config = dict(
    n_experts=128,
    head_dim=64,
    vocab_size=32768,
    norm_eps=1e-05,
)
Below are experts of layer 8 (counted from 0) of a mixture-of-experts language model. Rows are named router (the router's row for the expert), gate (a neuron's input weights, with its number), up (a neuron's input weights, with its number) and show model dimensions 128-255. Each number is 128 + 32 x the weight over its row's rms, rounded and kept within 0 to 255. Numbers have three digits each.
Before each expert's rows: a language model's description of what the expert responds to; "comes after" lists some tokens at least twice as common just before its tokens as in all text. This comes from a sample of Wikipedia text that the model never trained on. Tokens count by the router's weight.

# expert 53
Description: Wiki section headings
comes after: "==", "\n", "===", "====", " See", " life"
router:118149145158148116131101150115104046121178176165137057159098085089122110112156126146129070137137107185177092165145133098197114109092092095143115123075060153132155109094111115104087144168147127084092139095091137121110151124061145120049115104071162082112145172137119177150153131092135093154150116086079175110091129136089108111094097053131077118085179149099116141145082114112135111157036
gate0:120157137168113062136127132137103115115108156076167216144087093095161155198120123102128126119135169086099137131145095116095215093091108096124143128119122096131136116151185093149061079182061112132204167105096119112141113108127116124154127144137167135145098140143104092148142127182179199131108165166121134151117120090085149202115145101152147076107113139116156124080171126123145092091136
up0:080172106162159074139104148070073117129135154108152157174073133126134131123098127160122119101128101108144132135124122093145161101106104107135167102120123148088144134123126125135081113150106166098127096052100167079160172081116149074082139102131158094109147166110095110147175142174130176104088148177126132131150082112124110150112136124137171139062160096144189196134146062121172071094128
gate1:102067090167141136087120207115125132126139149127137073132093045107137108122106116179118132182132117142093085151156116119159125148121112062135100157102119131100154101068100115134152135143138125106090089102183101117149158060119182107105149102113160093124139134146062146154100065112147115116110105087081123118125143106080120092144183125099120116080172093159127100091165069075177178092124
up1:082112128067113017118123116174111119078139114146173115124123139145131199158130129137136078121111162078117147138119173174104106114096132187145157209143155105127122078109168131136098124102088148153181154084130148128136097068166102198177099117109070123137142128121129109148109231114109123131132154117115163138091182129124113118117086109129093110109083092108138153154108139154134122135096
gate2:159082137104182058144147141145108087159125138133132121101175148122089133106172126179135199153152145112108140113155155120102036071064098124072122078099080136177112178120121140067115133112082123130107081127063148124098143144132128142103157116095099092105147159127087131130134063157159146158152085109118162152115104149118123060118052124168085112103139149137070141129085108133139110107094
up2:143149121122164158133164105134112093126106144185138104158117127107122117079160174152101061102139087123114092089130132039124158118157111100100124095118101142134128166151192132104131086122123087128115123147129091056110089169123112177103156147107182124130083130149112076102137109114143147157123091142132119100084140102116179174130107092150073150118126112050101165150110167155147114139149
gate3:077107156116157141131149132125123117099124129112115161135063144163089152166098084122119103129206120084131082122099166139095094121059103141128116152129090160114166087205138137194176136145111092184189163136125124113148132090135097074220100124102138143113163149101099062146162120152077118141124139147089187158142107096181178142094113067108125092065174123204156125134135096209087136143091
up3:168158132157131076125126124089167135159090103132129097098164155086140128105149170117154145128130134170111170064128082107154182106139144122150125080116142127134067151059098147091092160081139131117126104127135130181076139156135172136077151081145124113134138116112176176119103114135172134123148152098153052086128162241102099089116155148135135162124104119076142127161109176061164106093119
gate4:112158088122188199175152113144116118119163107191088161149148128118198124093157096093188199119121102131128121096126084110189118105153145163153113078083126163154148156120129113150165095133159134157103107128072100115146157145077168172111155121133168133113117133130098101163145068124086117160096103108140189125142126161132084183112185108199111094115129136144102173148181106085137074162155
up4:153096182135069092103103092099116148146083126064159127114131164149078119163130186174065089118158134149143163124140158164088126118069130082107138158147135088141111104138136129119130122125109147085104190137130131155098082094166096094142110144158100134194166133155129154079134147090121118136131135127125072165116108063083167077144067133090154139163141146103204110146084149210124164083092
gate5:099155188144138069074064121082137165146107111126118140149189106066104079116105149149113134107143146125148135098176151097111108156118098192168114103140141104114143133120119156163073134140197108126182104075119181154164046174124191134156210126134164099158169115137141087126138178128132087119138110117101167199189110166123126086099134150145143076133103124110192136106114151145143153119122
up5:121161053114108146193209183171124109116145149133140151124067106141130200168121075134129123171095067160085114171131084137115155127164146086115088150088088152172118136133119131121086089148072164150130176169127121151091202088160087126088042147149088157135088148128096189079101100116122179111143137087147105061100102120130106148148104079116085084125154107138069141143105103106112076138162
gate6:081120169112122164145116123102141116106158122121130106119087129118159156153114093160137162104166123115126139080221145224117146078108109159135121140102151109201111130157068121134126092159112128131135227095146135155128105133138122189147106146153076119149150097149141147168076181136187162128182188123150135086142100105143119108107075087156114061141112123098105149103149082108168168138061
up6:192110120108130102131084143141155118113105125170140134131129157098131103109127134106178142157082153112096159140109113159080139098157161081059092157147185166117134164133170164131164106067154068127103128155130098125134173141138119117146168161115109150085072097126132166093167056089104130113114084139110085139122166104155178156150104164121211143148117177088111067143143177145130142108161
gate7:113140130076147132151124155094080080124171071139064092118176128132175125213142146094114171122138120138114128088125119181158152121097102155196121099073162119109134128161134113165166138183189116126089193125074089180075116124144098105117050162156134133143089186179129077161187089218151127101061094120118102096147116161095133138100091082161160106086154097161114147096252092128110075139139
up7:133186152128143076106129205092062108110173106132101048157129075127102128068124096125154136071147096098103127195164137132146144159136130133133137067119094071126153140107128136141077145180150140140183171110105117103082118140137103144121098098180132112131160154098105156185110194159178136087139133166093166107115141143161157159135115091160169111107146082155132133143174094071115123111082
gate8:059105124127097149135117160131146117118162126102102098135134105160099097147096052147141059134089155148135139196120143142160113179148132140153178170154154162093157052127138156082125145195145141147172062081157158140094125115112104176172171095105149103119129105080136207132107166129104135150146115144115141085106129099095051129140190120157120129125111113084133157148144089100106211086135
up8:183140104116124097172140137150173143088086091125148137169172167062137133103162162093122139085147123117106140091117068122137098079154122138075066196086105138142161145175147134173166101086120079156100179179137119128177114149120139128105118153158132150153139137202148088123156078115135149096128133112158132108151114130148171123120096176144152082145170119128125103106114145169162095130113
gate9:115146122208101082090070146092142115137134131134069145123120120141126197168122121063156127177176099135107131106095095157135191111125138111069129114167169172084206132142150116136115130165083154162055129075111165103181186161128141141149118109148094123102151104167114192109147089152052146130126115189135160079106083106109144102148095133154128157080074090156123118127142129140012163122085
up9:090173151142110099087135185103146109119133140108133118144065146118123143134138139155133118133110096090143131031072110128141195129114135106111123116100140185130137071133166111092108102153127199099167113084099194102123197181167109105139179119157078104105115082152081093130142129139154103138170144199167129063093104114083121063135109081103105134148169126120129091136120170107130156071085
gate10:111104111255092146138140197102163127145119181091136101174145058076116109131119074101124163130115124126072076141170118096156094158160125109109125142133128117098150154155123080072132142173120209145158091192172071056061127094089159144131162115159138117124159083110144154102123158154159172137187071115131144092125137132120123152141157138099119132141101161091123145059091140113150170037119
up10:126125149056105147090104079169123178117106111151137146090098186138156109144123182135172100080103144095126166156070148135092131102144161093092134121220182080156132124112166189163142100074129013135135112121127148188140084134148087121124119196115152131157125146146160067149120127114107155069120158097133164144124108142128118129139168144157150149147158131120108055093157125106138141202152